From a checkpoint of a small mixture-of-experts model trained on Wikipedia.
Size: 20 layers, vocabulary 27515, 48.8M parameters.
Experts: 16 experts in each of 19 layers, 112 GeGLU neurons an expert, 2 picks a token, a softmax router.
Training: 372M tokens, 11945 steps.
Below are experts of layer 9 (counted from 0) of a mixture-of-experts language model. Rows are named router (the router's row for the expert), gate (a neuron's input weights, with its number), up (a neuron's input weights, with its number) and show model dimensions 128-191. Each number is 128 + 32 x the weight over its row's rms, rounded and kept within 0 to 255. Numbers have three digits each.
Before each expert's rows: "mostly gets" lists some tokens that are sent to it at least half of the time. This comes from a sample of Wikipedia text that the model never trained on.

# expert 12
mostly gets: " in the", " in", " from", " of", " at", " of the"
router:069163130104121073148142100115165126107079109117158126146157198070126104094133147168076123115132103131209132115143102129087132084129080088135055164118120204146108093140114098101110127055152133
gate0:158144165142120119131105097123143083062192187143204139199123082152108061132142156180117140163125162129158125105168182090112154164143123123109070133123167106084119168117098114156117119128136115
up0:134111124088117120160110111162137145068179141156183149159130085098131102169120132098101128118153099137155112111063138073141094127132108161106124157132114119086158087093128118130135146110141066
gate1:158177161071136110131181098190182111166121175152185150046131182097134131074181152137119144070140129149127131124186098140079115126169113115109132136099130128163108122099106154107168122113118147
up1:182115131164111105068111129154196081118080117130149082107132124135140089096183152124084205136093161138173107163142122070121123134111158067142179164139138125071094069129130127104170105116094125
gate2:140158172140154157123097104100156126170121153138167143184182090104130018152133116176114092121126106101094092135226143144143136154174114173082103110107180152198121073164142209121113140138120118
up2:075165118087172169203111085127162143096116147082183098148140142177130155140103154154160056105129116158054110064141160109161127115157099169091149117145198111173188085110165088114092138176101094
gate3:101128083163123120122120117122175098146140131121075140079164109121108130162145089079180161118099126118078088114143059134104152087142152197098140123133143152149111122143150083163147112127138128
up3:155120185074168157142123110129113171133135134059162106173086090128118129082160144185147116137157114152182110147113114118135128121084190143145104116098141128087153166119091160099124169110193166
gate4:199093106182096145182124136108158151208161122108096171119098152133136157107139145136113107078121130091166112110129096123149181188097107098100124158143119128139137101112145073107111156111129135
up4:094117120142122076065138179156154161054128130111147126129090097142127076179139139172178128124144090160089132094080174127126160144159096134149061084154108137139131096133152115128155135186132055
gate5:122153123122123094160110174097147111124177141154190138106133132072093080100120152133156055098114160163080126116125151141154141085125157173133069111101141130155166179107150116131058128175148078
up5:159137192155125154127104083103120107128120139102093114179205116116112132127125136150111105140140117097160130143150116140110094154118175062089107144139165093102126138066068159165091141145110127
gate6:147140139110091189110114117161163162108118102144066127157095164100150104135091139117050170123143054160156183122118143129128162113154152132172157126107135141133173122092105211142111075091157091
up6:107167191087180172112181171151066144095079145221151141159138123065126079114147130095171104061066100106136132101131119124109175140113108112135126169104106153213138174067198105162042124127071190
gate7:154183076141186138112111081151133086124121120136153087122077141146050159178134156200155081117147132111128170130157148110151123135165072131129119106104150110182115098155118124103124082180129198
up7:127176091197187162163200155125123069124130161168103170168114126122124095106201091184139129071117115077157141095139176097170162107146146181117070159131078127125063084140133100112150144128082175
gate8:154115185164141138117138091129117119183092093109172130133129132115101084113140132163158152102131156140152154133110083128084168165091131137101167185095142207128101173047108066104136157140185076
up8:156072145081128107136138149110170096117135114180113138134101164158148130147085125134168163118087116097156122126106173111149102130176136138114108107081057149133072131172114068111086109102136123
gate9:091167102154126176114131136093089097101146102062179170068102188162116113127137182121138090148074140135150174107131125116118143108086134095139120048132110125169067091070113114155172167169116143
up9:129120150135108078129145121117114157183125176160115107183152061104094144172141074141174127118230148111108116111111137118141167163167117149167118134120149128069205191177132125157106138139076171
gate10:097139096076135098136070145092234133083067131098113146097147132054103190150103098077079137144134170133110083092115101114155181065143113130130138116092122056149080153174083118114101124103150122
up10:126134148166125151151186082129056099159165152208130101186077093183176031123169157107152145081203104124068115104060133145107136183150116139114162166111174156123139102080142159129154148119119110
gate11:172058114072151153134075173168101116123090149140181130172102137152123113155169134081107079151095119142110178165187149139062144106126128186085168110097167182135098079110167104135126148122135170
up11:135142205177134193104180120081108156125145144093067127146103089089119121118105192136047117055126085107158148080094096119135137124148102141116107161162097090186112173134122119117117081126126094
gate12:109168105159092141162128102068134171139152121110153093133137164079162125143131123091119133111127117113140156142154132112125105204091103139155156142187084127059107098115042108159067132126130151
up12:142139133119147091062159085137135126131172170166121167150191167077131121090110095136169119137173155099130148131185101200132120103206160152097115143117150140128140136154188128157122080162077154
gate13:076122123164140162156124128170141135136126084088135115165201127118125132116102119086075093172115081092112120100167144158180100110136091152142104106086148156136109145179205176139133118151108056
up13:172161130067081119123132093080149150123079100149160101157153139149112150175095115161128077094128114164055130104071215108150125118160098144148043060152099102142157155108075146098117104103110131
gate14:052155137094164195116188153115156145093087125128155109096123136169106095096098044133168093089113104102052134113105130150104088074116118121142164120111136084112118073148144074093121129120185148
up14:136134102112162185104195169127145081094099157111155153079192187177087111098159089189140139122122154102110122145131126179112123145130163106188145072161109132118095083130153091109102113159157119
gate15:115161130145057100083182043127063131182160110146130105090103132124122127111164089136117183155133113148114110177181142056102107086204136172109093121150086156088118152054127230129098129080161195
up15:124066090177173184124132102127144124089163122113121145139078143132183107117097089129151168100141165170142197126125129112135108156129126133129146110110103160116133135158129141104108088139108183
gate16:132114124108125162141133091150146120142063104108106155191172140143068122124133170146106157090112084057084119107154133147147158038126116152129131115082133161160153181171129136114087136113129092
up16:141099097140085167128145127096132108126108111159159198124061112125131118181141158110177151089116147145172133074107140171126121125112117151130195120173169169089105068098143139090179173124136179
gate17:183142137125115172163152135151104171127217160114142134159119115207161164197102112145107212115113167070111144142137128138116094116193143115124148079132147095150070071124094120137155122126157107
up17:165074178056102139123178137177138123151139145188131102168088061095165129066145152117107135186144162151147121142089088101136104096141144125124130150158172095082130102130176129096143070093134175
gate18:095147139103094100107092147074136183099098146078156076129131123127121081097149147087135132132085097142125147136115086168148151074098169105147105132181093177141162186079093154040135108087103186
up18:097131136105106109121156152097129174170108115103150113152152127127113098054137156087130121108121152133140161145097057188144151105115096094170132162154110111178142206110150126115087120104151179
gate19:103147145110096153136122145129112093094042139091118156184133204160121143132080127098110096198076100069143103136143116148147057121156141131101165128146135122142196120177106155049145113126135164
up19:134151054133128156117147085178125125127095146153073112176113171084097223088078139085168141083133109122170136153117182169067135082111146098059210095108150126141121061106150123099084120177127137
gate20:116107129176072142111101055102127134185186179150091116162127109123127178067088108100177131103162096172119135116195177154076135148143098103112099136149139075136111142078100084082154140096132131
up20:126116098136094117167114066059132092171133102139188113103102145176131142132107131077149178114107145167131126087176176145123102160082097135105138116109053171157157112097101113084093135168144101
gate21:142086171116123110182144145132098179167124110079125128124092136071111153077071170104107083147108075166156132137160067091125183125069088075122195152114145136156123130148161126087098084112110150
up21:126139218151143171110147130177116179085073133068107078145106128096212092095090173062140078160181101129114154169131090068089116105062065076142154133062118157133143112138116084094140148182120148
gate22:093176124089143117140069107170142137173094149088165079101117133134175128133171125122114060133195176220108159140149076154123141135116165086147124166104154105136128121155117076131104103097117187
up22:128163155024145078176074073147119154122105149136163048092099150177164148166141107148155122149149178184193092112054103134115136101133123089127069103084159164112172153091094055084076120097159166
gate23:154089093122044152116150141136070116064145113147118087120090129104117155107160157141128154064078131124150095164115173148151164126092174108129105067130147092147136151144174107031116105088126136
up23:127077093127107145133162128105136185128106134115173095119113082118147159137190166149164062135132083102187063082106160125112125093143146169087067120126127087161139145196141123099137154147150149
gate24:144110161180140120130080152176153097065079117217089150166133110093177077081111087107090111171123134102149168105171141142086103183081093112105194122179113189114155071137140136144140156066102192
up24:112153118028099114148142149130098149137187122091157093142130123174130176188126134168182152111155132122140086133073163128125143113181169165118087130107149098105155146126107113088107113109189102
gate25:101104083116059115065117123136096156079108115108092107071127156151086116079090143136086162157158105150131182197132165119130115091139177103173119133076136098144094123152089128080149134141154119
up25:084169106153113144149128102159081044107145149158092200120133156109104114071073095114066132100148165168124154159138093139094088142105142171169139103166115122126107156119161103124136140135094113
gate26:127123167208121147105108105155176108165117088113154109112080094193131114171158103086163148080138131137110141071170125090122142130125139113121149139137122130145077117119078096120141124152081136
up26:155142132152119151097112140098124116072100146093160066124105186117129128141129080066145164050168099186115182125117121104141104170069170145149157170156156159132121093109110085168146134133145114
gate27:125159091156104084096180197155223081163155091151161152167141135133137113126178159104148138158124093104132168189127167137165137115147120111096149111171084136094176144069112110110124065058179160
up27:148101090114143075129104220105193097192156129125178212123130128103082130088159172111133141123076160127180132143135158132188149169162104142149142101169119165090177161078136105134194107087188112
gate28:124146127073130148196135161143174179117167112113204102208111070120167138100132142150082147179162122130098110137093075099082164073090161218093128122125189116064155158136174184148120087121128160
up28:139131134121115141145137193089121105146137135144098150136088104138205081048152095114121160178142104131103156144124163089134106155130168144109147104109140122071091094133183151140054064179099142
gate29:106123157188126115095153157127185169108087136083122103132125154122137120124076174157145160177118093150127178154094109120149151120063123131146166124106139159124118123129116178092157166164159136
up29:095170078088109166149075143155171167099118156103143149081145130162183128098125173107098097065110120158098116159166089057110156106101190094189156153112196112116168138121186107113204134085170074
gate30:169110100109135105158120118130146151133089141104109137065151167081163098110154159152108103087052128213149087167102128128160146130111083075113111100117062093153164098148165175119148120093094115
up30:137148149093104155125133171142151138148169128162129117143101102157093133120146143197181169151193108089187139135121105112147139133100145112126137131102180168108113107091100086121117111142150119
gate31:077098196102118130141193083136109103140145078137086147136111127188125111142122110123133145165128131118144084097150138104049089118129126109128098136120101153111116067122203079130167194146162176
up31:124165111145163199113187149122028159161114159150087173078115126175105098111145112087112164082090141097143106130176127168134168123154139155102083171083086112098098129161133062127128114124140096
gate32:098174122144088111104148111174162167232143117150125132129143108143157117101101144102183127116178139111078105140112119160185112129166146115160080148156102109081139122142106148089176168145139158
up32:116153130140110118116138072142105151066100178158121139119094152173149124162137162143144091099103138098146133043119168212118110146152139145074097093179047135064134122095053075138060108099107135

# expert 13
mostly gets: " was", " and", ", and", " is", " that", " are"
router:085108107097079187104110125130100162173122119144118116108137182084131148157105127114126100135144118201116120155161159178131170133101161134142155062136121136094136084129131181079139104140147173
gate0:158065057090182094193102142122121118171145110155107143094169148113128106108196081155066196139148119160111122109131146165145142099128092149121120154132131172096091109103165104128061102129164184
up0:127183112143116135168133083118124157127109147098145144126104144084103121120109141137104118118074147185135077098107117062198135101130123126087105118104151155119120085052160148144133138152118156
gate1:142136098054169117110126084078082129065135141144086143174120140128163178051135124132106125104118195087140113139171163134212091218061128139168129126142084120140153051129137118117097078093143123
up1:172193127055139146125117138113102153094123150143078133149090127107124108057155119155076096083119193085131154128151131126171095216075109120157146117140076127096134102132123135056074124132094133
gate2:144133162133104111117175103105133093186139149107128087126136125194103160193135135079102105187095097129170105095167116114093141116090128135144090094176149077094167098146120104125156161105114111
up2:121121144129150143119123123145147111069125128132120121169143091079185105080130161157099172084124128071048163158090153099143065185143141149065143185094127130154088131111121153155088078133136153
gate3:095069113196106070131105092129116153110092165186126083133159089093167085120050154188140120176187120115184132131144121158111174064120154064105101161116109111104183123193163140135081171144145128
up3:162039114129120082142088130169068136158117145158150088133097140116064128196119130106136137125134189129123104173135107133208141133142123091144157204143099174192174142177066072147155151102162161
gate4:215169142088094140125165088182102148176157133083133080169110105164168164066142113142075135131116087133157185161147098114108101136124151122127105162071121077144147132136123118068157101133134084
up4:160182165119129189149149093198092111158149171104106109198113135136134220096093116107071101141200094111139153188099093111108107146177159138125126144093074139135143126182114166110164181112217114
gate5:115111122112171148122119167165070146184157134134103108086136090079101104155123101186113166125143096179150109180172084192175132108153172127128083125130141080164170135117165097115133101162136156
up5:173151136105135119139157113175132089114158141108142095162072145140120154128118116111106134069151124119115184115164111066130164114126131159202136193109118138103041148083097163135144140120095084
gate6:197156168094154183107083099140104134125090073103085131075123164182186142126083087119150162119107194140124114179154143115073103093118116075080096093160104110081099073102146097069099109140093113
up6:084152071042096100147143178109133105152105159130138151205161186079151177064129122114115149162182144101087165122169157137160161136127170129126101143117183110189179157139130127113115081049123152
gate7:168141117135171151112126142126113086136177127141139119108105087113142174095161066178094083107132103120156168128116112133081074149151106055091032133113163127143087024081168154106112187126124086
up7:207112108143101189075155104144094143206120134165113103111108130088115139099085158145105136103166121118159119144097073174136095159109105149115081091143120081150090140099088108154176147104090106
gate8:125172141108170131124119148160107193131126114050179132156154082110160123070057155156151154188127128122194132139112080110097181116182161093160114109122192134171185162168103146181109118170125131
up8:108088134195107120108150145069175127132162103197155160104098104170140138231164153111170105113123080129107128123102160113113175118111106141089148166162073152068129125069133132110097120129117128
gate9:052138090110087102141130225102127173126074131188080165161142160140145076126106116094183119114114110141129090155101142077101148055147126115135131084070185133144075139131131118082143096167157139
up9:141115171169104083165141100136115149145127101103123156144113096155126176184107071173085094129176119149159132129160180124084112129153146159176115174189065131079194112101122130157090196072160131
gate10:115205142045097182125142159080177143135069087150161172118124130073139111106112128122141154132143150173105122155133120117145117109094125122066135131141150137158155145172187201144098102072085166
up10:165184170087116159104147221116160131090150171202087151106105138079194090104140161122103196112107124141119140131135088151134135159121093076109124128095130169144120128151139114083093097159102143
gate11:122158142182190089128170183150086152110154199092154139102114099139119091134161078119117128174174092121120123080131155082155096131121121123098108111162108123145189136114130116086148129068148095
up11:144085111126176107144130131146165166091113159118107177108101059200084094084083086166110143168084056168166094090138156089093085095118138146119134106163151106132091104097144181094114155073140089
gate12:092135102155085151137165093116130167175163129142051116109181083152134129100121098082130141183112150097134087107086105117110158110136123105093127152169184137157110099050151145118121100076145138
up12:098130108185104130092123186124085152160147142157108148165142138172103116051152070120121117124101087137153119146105122111120174150138131144126142132162178169119106125088117147135105086174114149
gate13:109182192166132071166165110125114141111104143122140112164104064132204116148135168140090136139167149110147087138114109129157172130122088114158090160141086141148143095074136188126212071133135111
up13:164142209210149132105126096065048131105106188164155087132108090091147133138138175117130125102124123104113128118103107197183157107107095111144117172124101158191124168135136130106159195148101039
gate14:132106146122137123119070155106168139221144160140132117127122076125129141146163083128108140118147123117166100136137185124148168107136135135132106115116125217150137057154119105114136174174175074
up14:151107102133153126093178105167061123117077109114164102098106120120137106161104106137105112191109094141110190121125098138134146181157123125124089094109139073151139122142099143180142094128089181
gate15:082128122090169105084174104149079122139148117149164134142118094101132145085091084128178134173143081090084128149106089081139145094085101109123096090100130120142130128177105157144106094142168154
up15:086143121062135124190216152086131113091144147140091161098176053129090151167119137124173129148183096069062063124119135170169114087156094157118072121118169106128133144209090103147135120125115114
gate16:116131087116116198173068151081120129092167135111180179145126084078167091151078127093059127102153073176092163116126135082122112143163126132140117152149086100116167110134139133145133080129120144
up16:148150149137138093077111109150133148101062154157077125083082136191152142112109162198156142126070164165136071149125103143106099091166114096078102099126116148104091120132095094131113108126186119
gate17:166116122157108109138122112098136098108104149153138105103121141135161103103137143126173116156106131168185086060122145144076112126164122131184113047156144125139166179080087175055153158143201158
up17:087153127102123107137118177107085099120097122111125141096126128113155145152118142081154159079153156091089130143157150100138145124116115081113127164134124120153168142151103121118108152139104169
gate18:126155090159122150087086229080068060137103111101082156145130208131141123089153078171079123155098108162071109171111124084079142170136186169151134163160097103130140084068185079067103114182102144
up18:118133090137139130186178110111140129102139104106169202162110109162113147097181139118138114124123133102175139135108161069136175065107110127129163117113138158101096120130076164139135103139156093
gate19:197123098081101070092055133138126134118161064171125074143110107121163102166090204175108103157109103113167129148101120143147099073155134146185116094081166158103113114144129099133135075104150139
up19:123140100148144123141167115142088099175127183083144155153166143073082146099156096084128147168121178096159160129181039152047139145131078092093128150172149135138156149133136165112154183100155125
gate20:135166166143095084102094118183143184087094148090163143161097126122105104102151184174111116136115152116144072134050060125102129123081180113100127150126106157113164152106196125170196133168131152
up20:114070135135142155161146135028153050166169131129101122147106107119131137099077094119132144117146169177102174109164150136157125135141090191101104185119125085150142142173100085097087159065141135
gate21:117126179071113137094142136117136179080106177162145137071147152087147097170092090112164144141104089090138107147149156126127131101149112133123155121105098084171147094135149103082138135121187168
up21:166186162086131116101162138170133084131141116125155017155143194114117050071120075140145117149144083161128139179092099165087115171181108134150085092091157125108104120155163073075088151119158163
gate22:109156140099082114074102122116193112125155108160098119104107146180107160106166154108116192151136090144173192162134173131165134078188168158156102128130176147131109116080127075113168093097147098
up22:115124115125128147074152181188084167144131137172115197130160137130106113183074157149133108131097092135138095124129105153087094122062063100120085131101078106107115216166133163108117130098092155
gate23:080137115105150116082142182201062148174106099138160095151167097107182125134062166135109082174135142078207161172130144146124135135101120107128089143139195058136102176205090159147079154118129104
up23:140097127090132148113085163156127166179125134150207097095144141107142148088058187173157168174115132142086162165070138178097103127138146073133126091097125094122136109144049103156057131143100096
gate24:142143206121135140118165095148089109151092105115160153117149150198124102142192080137151110116146118145125089081172116079197157153117159111125059126128145144158124136132110115124131160135131129
up24:114140092114162118153153160153134126104171128156123113173141116078142162136140158161103114150089102132140146140099149181045105109093131132139183111156104124152115107142129116147159114083155147
gate25:105085105092115130144099065088138082164115116110134149153136170132115080124148111085153118141129154175143176162108123079098166118078123167101157133102122188158073091097130151113129105091118091
up25:084137130167171103129154150145107138106115114145135124145164068140148141117057130187111116097109123074103094071140199170188089162157111115122119167079127032155123188081149134156147142140152119
gate26:131126056106123118149158156105111097106146150147129173193176115124126133141119183086159163154091101117165080147125071162143153048152100137132080123108177162120078137107154123143147104141146050
up26:047122110092118182115161148180120157141113129120088073156102080145116162123136108065090120118180137036142120093162141160137101074092102042110109150082123114085121078112149147094130074143120095
gate27:092150133137127161130098084144114103140137113141120135195099099164133123097081111094097137115129112073147096116167154105154152110156125149078129136096086040119128127076127143133101132162067116
up27:104129140186132140089172082093123094097153110174106050052164130121129111173123142159151167108100100104112132148115149176119106128121135105111115142137156105190148141167141114141110146130077116
gate28:126141125149134140081145214151074177152093149079144072140147110144165138163187094147107174114185070135079144106162137125103118120075154129127089114154108122145146091089150166087106115167177059
up28:136118091063119068174134104074191092124130111180152169145077127083089116105091153108142150188087161092144115101128184117141158160152094134165145134149142165115109134140126139182155128068115144
gate29:083134144106134118181134071092117156104148144155080137141111139149201098147152141140081050145152142153113197085123143139131143195077113130142107159243148126117123131078138116102075102126105153
up29:127148109059107135103183155108122164068139092128112082098138149184138167142113178101134094133091187151103142161096127144087133102078178112172078127177092117115123141147107150082141077095108168
gate30:172145104094060132097176126160144181132072157121111148154117142136131158145132132172096161186115099147180076125102128173107176117144107175142150121144207197140174152126106150138146127121140127
up30:089113130161181146116109146160102078185123107131121118143158145148113067055110162126146088050158124113126154072202175133146162131108129097113097156078096135131088137097082129149133139126116158
gate31:143129102135122160154133129078164126153094119131142121175179116130131114161152103125132152109149156144145141137153087126139121170121122131181130135143097187199151136115094134133209119158090114
up31:117152180111156052073119133167062153134165173153070119045089110149083150137111101071121103131147103040124123155168143132158135070112153115119102140130126153113135093118123057116083111146100118
gate32:104150113153102136182116127082075109149095139167080094105116163097068133119141152112100173122153142118125129124135110093139120117125133180115113151113142082170177103133099093021094134095085130
up32:124180086121153172199133129090114110113098107128113072096128146152149157120165096137161097130126137145122169174148138106121040157103168114142115148164134070146122153091101075071139062163102118

# expert 3
mostly gets: " (born ", " called", " began", ", which", " released", " played"
router:175094119113116129179126155078211165159158092108129088107100147092100059137080129146092174171179118202101100231175117174116170093148060140125108188103131150078097132138133096070100166126147120
gate0:130142113130120140159160152159149107128148147130092142136100076101128085098132159143160196185108089124165187165147152114227185152108100177164155170148133143180134136131138204135152128087024082
up0:112048172144118107120148087146087086130149140123035087111155124140087117134121078123106140150182068080100147121147146135172166171132099100175155132149109091144113135162135124125117168040114106
gate1:124173116115119123140139129084107160123103119131114126129149083164159160092143083111106176157140159109162145118126133128100198188016075159145163114156092129124141141188171194133153134177109107
up1:133154160176169115118131111100166151128150172138135048075133086170072194124124129049100153144142137106125164118136149148152153211082098120141130073148108118150182110109137142079155126161109090
gate2:086184139153143098077093146141137192168133101142177084100099117161082144068099180110129142158176151142091113166113126123062132076181148082170098134119172058133129134182053106102106153109119016
up2:183160105087159139140152074122173120111110163177173082147158129100110119136107069100125058110156139098189113084166148142136133128089131108170162123153140153164115145071133106155118106093157149
gate3:128157081140194155156133162126081141156085079117044127111157070070130138139091180121076194106143169140160104076149113207160114143142077086134143192129096104106053156127172152075160075115138148
up3:147147131102139180074085114156104132107199137104109072109153143107154141168124172159100180088125164130113156079125120233188133101133144089144147154086101123135111149130129137036156066082126124
gate4:092142136134157132104159132176100083195180160123195110107110146124141138111129066085118117171180132106072183168136122125118124107109125080137088133136131135155115130108144145129116163157179127
up4:095131153084096130069113167125104097189207131133097111112137102111141145086130110161139093142141134138099115128117173166151141045127163179181082179124133129120143140132124139197093119113243134
gate5:174116116069157163171101159147175123097149175123179112140128131219082129157106103094151142067119107114147087106136149133119207152108120058159110090141080149155156104106093061114137176117124108
up5:114118120086169150143122176164157101108153080114161129154080121099107134150090091095111124156093146062128119137145122083115126154111174113126107145137094112093113184157107122126177157115166043
gate6:140128153124185134161073114160138148222216091128158056123109145059173068187153123128129096117126125114118118194103119128152158098089126112134108127161118162168133129095041152118137133162074153
up6:105103120154112151129135185110201166176109120049182145137073091155108141092129100149117101090116115127120150142117133154070160137122110124114138103096155137125115115167067102099148153088177182
gate7:121132141060170166077128148099186141167076119064080097127120093151121135099141111113080103142106115117091143134116035114100141102113056115034170164097106156099183098149122124125122131145159137
up7:132122118104142103147156153110153149176137076126062204145095167083097093101159114139057087147142110086063107146116148182112152101124089154154226069101039169107086155118093181099125168102127135
gate8:129111085112160151160131099144118152114142137177094127124141174089084117104080148110148130144141151105116142105064116155144107174181118151123111177104106144152211156100160196054143091065131152
up8:128122178103130112135106166065116126187130106062178099131135122148140149195155073086123129102200114107121089156126151052119139110097098152124137085161133065102106108176089093200063128161139088
gate9:113171139106101137113121164167140143160136125122120141133119088157110104134157101145114103133173099117127195182114154131170165087065104068152075070114132140104142019124181120108188131106103158
up9:168098140166168132110110127158140136186127167111088130185145128143197150139126160093140122180039181112133133105150125111140156193141135165090128135149081076105145119136115103148091077097167175
gate10:159167185089110149145114126137142153133102126159097190096152133092155101168137157125123170113102106169138188198121092118115052125112054162098105130129169129157164038105179159095111137143054130
up10:126097124158130100122177119077151148132153078113159105105116158176111150103125132144144074153122133117193120046122167133142166217071121124150159121091112154098102157098110147131088194165160189
gate11:121139118161094167149165170169090124105152160094166106195087120147133067116100063139152133093132136108076152157167130113062146144103157118109128182164120171107150130138079162171112131128168108
up11:099150135160163164145076070142155203103113093137128162155138134146129185122133141153127177136098083101121175116162119141127126137141089130121124110142177128157122135169117123141172074177113069
gate12:130157169149139162143102103159112123140088171146066106130123114080104110141116069113150094143168152088129121163105124116140095150140150164187180097133115153122105197144093089085100132130114069
up12:164150127126097128104149139140119135147191200086111093097138175143154182130130161145111097127143126126080180159116114174083147156144132062151078186144130061139101118164171134131152148133136159
gate13:131123086081116093093091131111142115154091167133139120148102139142078098176103105165165057078128100101089082110074134116141096137127112149126067124139181139154170122117160144098115108109211179
up13:121157159115140131179154133133141159102087121118106094091152096145154154133188123166124137149130125158186161170126108128128142129129110083158179108090104116101128105100112131148160191132044138
gate14:119163132122098129122105138096196179173096066107160098152141101151123146088114171098120121133104158131149123144153225186103136148125145157130142108131138159126115129116138220101100145077150109
up14:163094102126088116129147143127094098057138147083123154104137196093098103195129107121093172121175103100134098123128153089173095080124112097141127093120152117145103181150115080140145086152100090
gate15:172154150066143124090105110096096154160121130142145064141085077129205170067113087127155114136151122115120129132158092105092152075123063119159063145117075110120141087115130053087070132197149142
up15:158129102095116136140074132166209083140112145164123138077185145077115162157118128145095107151140084116180072138167162111150104123161133152101114066231127066150168161052125130142103123068149131
gate16:130140140106136141114159146138157124158188112083139092129137149104104083163162112151128102171141159124069114102110083161161118139154154140128124130098112159079132110128105170125151131078153133
up16:118117158119147125083117152170124126148227140092153104089106144159085095178140146089093116169146123135125155144103115154121106146156127164104161186073118185125139105166086109138121172079118127
gate17:128077143107156114145081089093163132133117142138097135133103173118098124160135087192090114099193158062137134129110067203084140079111080130080121099134110144130201150099129089081074129095144160
up17:088073067091122090164119122131160134160124132177117153115117134086134088110115069125105112102150181082113097092163181134103118095141132134115085117152073136140169137097163156087119141095151194
gate18:155170078178142118133127139141158073152128105127090111062117165128073096154140037134129140160162141127140199109147140097147117110081147123126149150201092174150145091147189196147113113084116204
up18:152134119177173130090155170101072151117145082083114129109085158111143088093096085129097119127167171130133048168132154073155121121094109097088121117054147130166084089128125104156085104167126159
gate19:169106124118090120131108093142200152093169100149228136120101115104184096139115169123133125110159158143206129102092170150081123113171106081215115121139112110147167144168106126106120163159142091
up19:124138079170117099146176194152094091145091170136109174151159128150141109135148161085108097192122131131112140165137095099122147141132114128091145128138183117127066082099167133190153125143176168
gate20:124117084109119139151116133166139149218175097142117080161161127148141121102091195116198136138128137074126079180146131100079136121107126146126164093112129145132126115162107118043123131137156132
up20:149122147137185110129150125099105107099156086131161122109171103113141162137119079165163040102129112182109143123119165118139122171130137106117068190099143132179075148186126096131157118179095157
gate21:185077068178080126135078153157139100135124076149116107165207108153103120142125044186167116161116105169117097144164142129078147140112112096133161072167158127082089142147166139118132112161165100
up21:062150169115231134099164115097152152138116128141139126094031137119177211131118178116126152145097165144124136092168138098151089155122159157125098193150119125128159129126120099192129140107086154
gate22:136129146083110112107093126167120088151166150127132081062172115145135105129169065141171102135121131134154142182155119126132144145087172189155092153116110158123140093138048076136161172134130123
up22:156124172167117104168145150080102143080181144145143135195116164112105161148109100147132154112095137110132124111083102132129119141182107059130135095182102134158134108110111193159143131088128150
gate23:135094153096152172176165095145107093146119185103130128131127127148179146073130147118141094177179111186173131169102143124098088154101122141156151126171109114118148154096109154149123184156195101
up23:173143097174142158152129163099149076168139106169140129096159202123114113152168088089139112145117129155162132140095135118133123166141132196139144116151140136098114087112094175100077146127157128
gate24:126154121147074159117183074133163116157161150134117171127090178141156098118110121106126149159229095096117140159153152139169100098110167144152096080161151121155128096133114142105153189084146138
up24:150154147124133126166114174140118107101134080174083084098164132116115133113120164140159085085104096168094096130137075146090155231120143090107089150137157145155119161145142134156131123139123137
gate25:126104097238182144195111140136174110135134163140080197111126137086154155107124170147153117073127136099177146134095085167139132071123124177092147111144167087141091098147184175140186115178116110
up25:134087134211198169159151139120139095091150119115076152079152121083127110113100068103112184049149087131157103103139094166142129112123121207099164153112114064163075116114154163110171094145103112
gate26:156141112130108118104105131115168126114064093139140179097123199094137111126124122109159133163120151134174147137126121145189144097153085117107126082130096082172130099139120116066142149208098083
up26:159148136067067095129130133154161106086092119113148126114131120145091132142119158116129105131146115134072120133086151182188132103146145098145128069125127095167119151115144151101167139187145122
gate27:103136115152126133118116111139175100127141138117131179153115107130132053157090076115125110121100116162092164120102116165127175125168120176109096154114083101135095106126140121148152163071149139
up27:122200153125091171132062157125155073137130175102160154158144137155134091121086085159102118179120156124087199117105084164089141149117099162080097149182171122157070131145173119148108185117088181
gate28:135145150102106149116094121126152152090136144128123208145145152122128119119138166183131140172151138143109122164101147114080086118167184091114105111115084102074178089138149163147115177108123120
up28:145115116083092071191154175138108190063093125139167140169122152162139128127104124145099137143165055102170085050127136151107110090083158101141102168141130183091148161085113104156100162109170109
gate29:125161111170129122098147127102109122114144070113147125118174130128120085089161108133127142113164162137094120138127122100144107090146185113156067157086119107162182121189113099082161144158099107
up29:172127149030138156135107114123181204060103106117109133126087078128127112140170120088111140124193145184143120105123125123154162115089155150159090165090135173127140144112151098167131195152144132
gate30:138121087057118160126163189154086151152185139105081170144120151061121138121126156091112147141152106165138170138143129138165094113104133096175170081185146095099125150109113178099120182102103144
up30:093142210191088098120170068128183130111115179225167106112141129150103117135099164100122121080136113074107117119076108094138127114128113136102117142086153153106106107135070118171148131111122100
gate31:092114094109109153122106103138136099136097151113082060142094122112151156129132140178141131135118079125180092139109118154123151112133147107135170096136079123200118112103169156135076118110098153
up31:155113145158177111122091143122107138126161095148154208144168108140077147097136165103128096094133133112103152119157122114104152142106088133107101148116156075165055140125063076132142155167102120
gate32:124160127174111114149096075166130106127164151155104098119107165113128125145110128120092168138174203153164122182110078193135189156145169161191131134112090111097117166102170107106141116101105115
up32:128097144088113103110158130127140145102127084183188151095095114165161128115114144142162079157074053091151161084143176058098150106104143125065145140099157194131158083140096085101124103127170106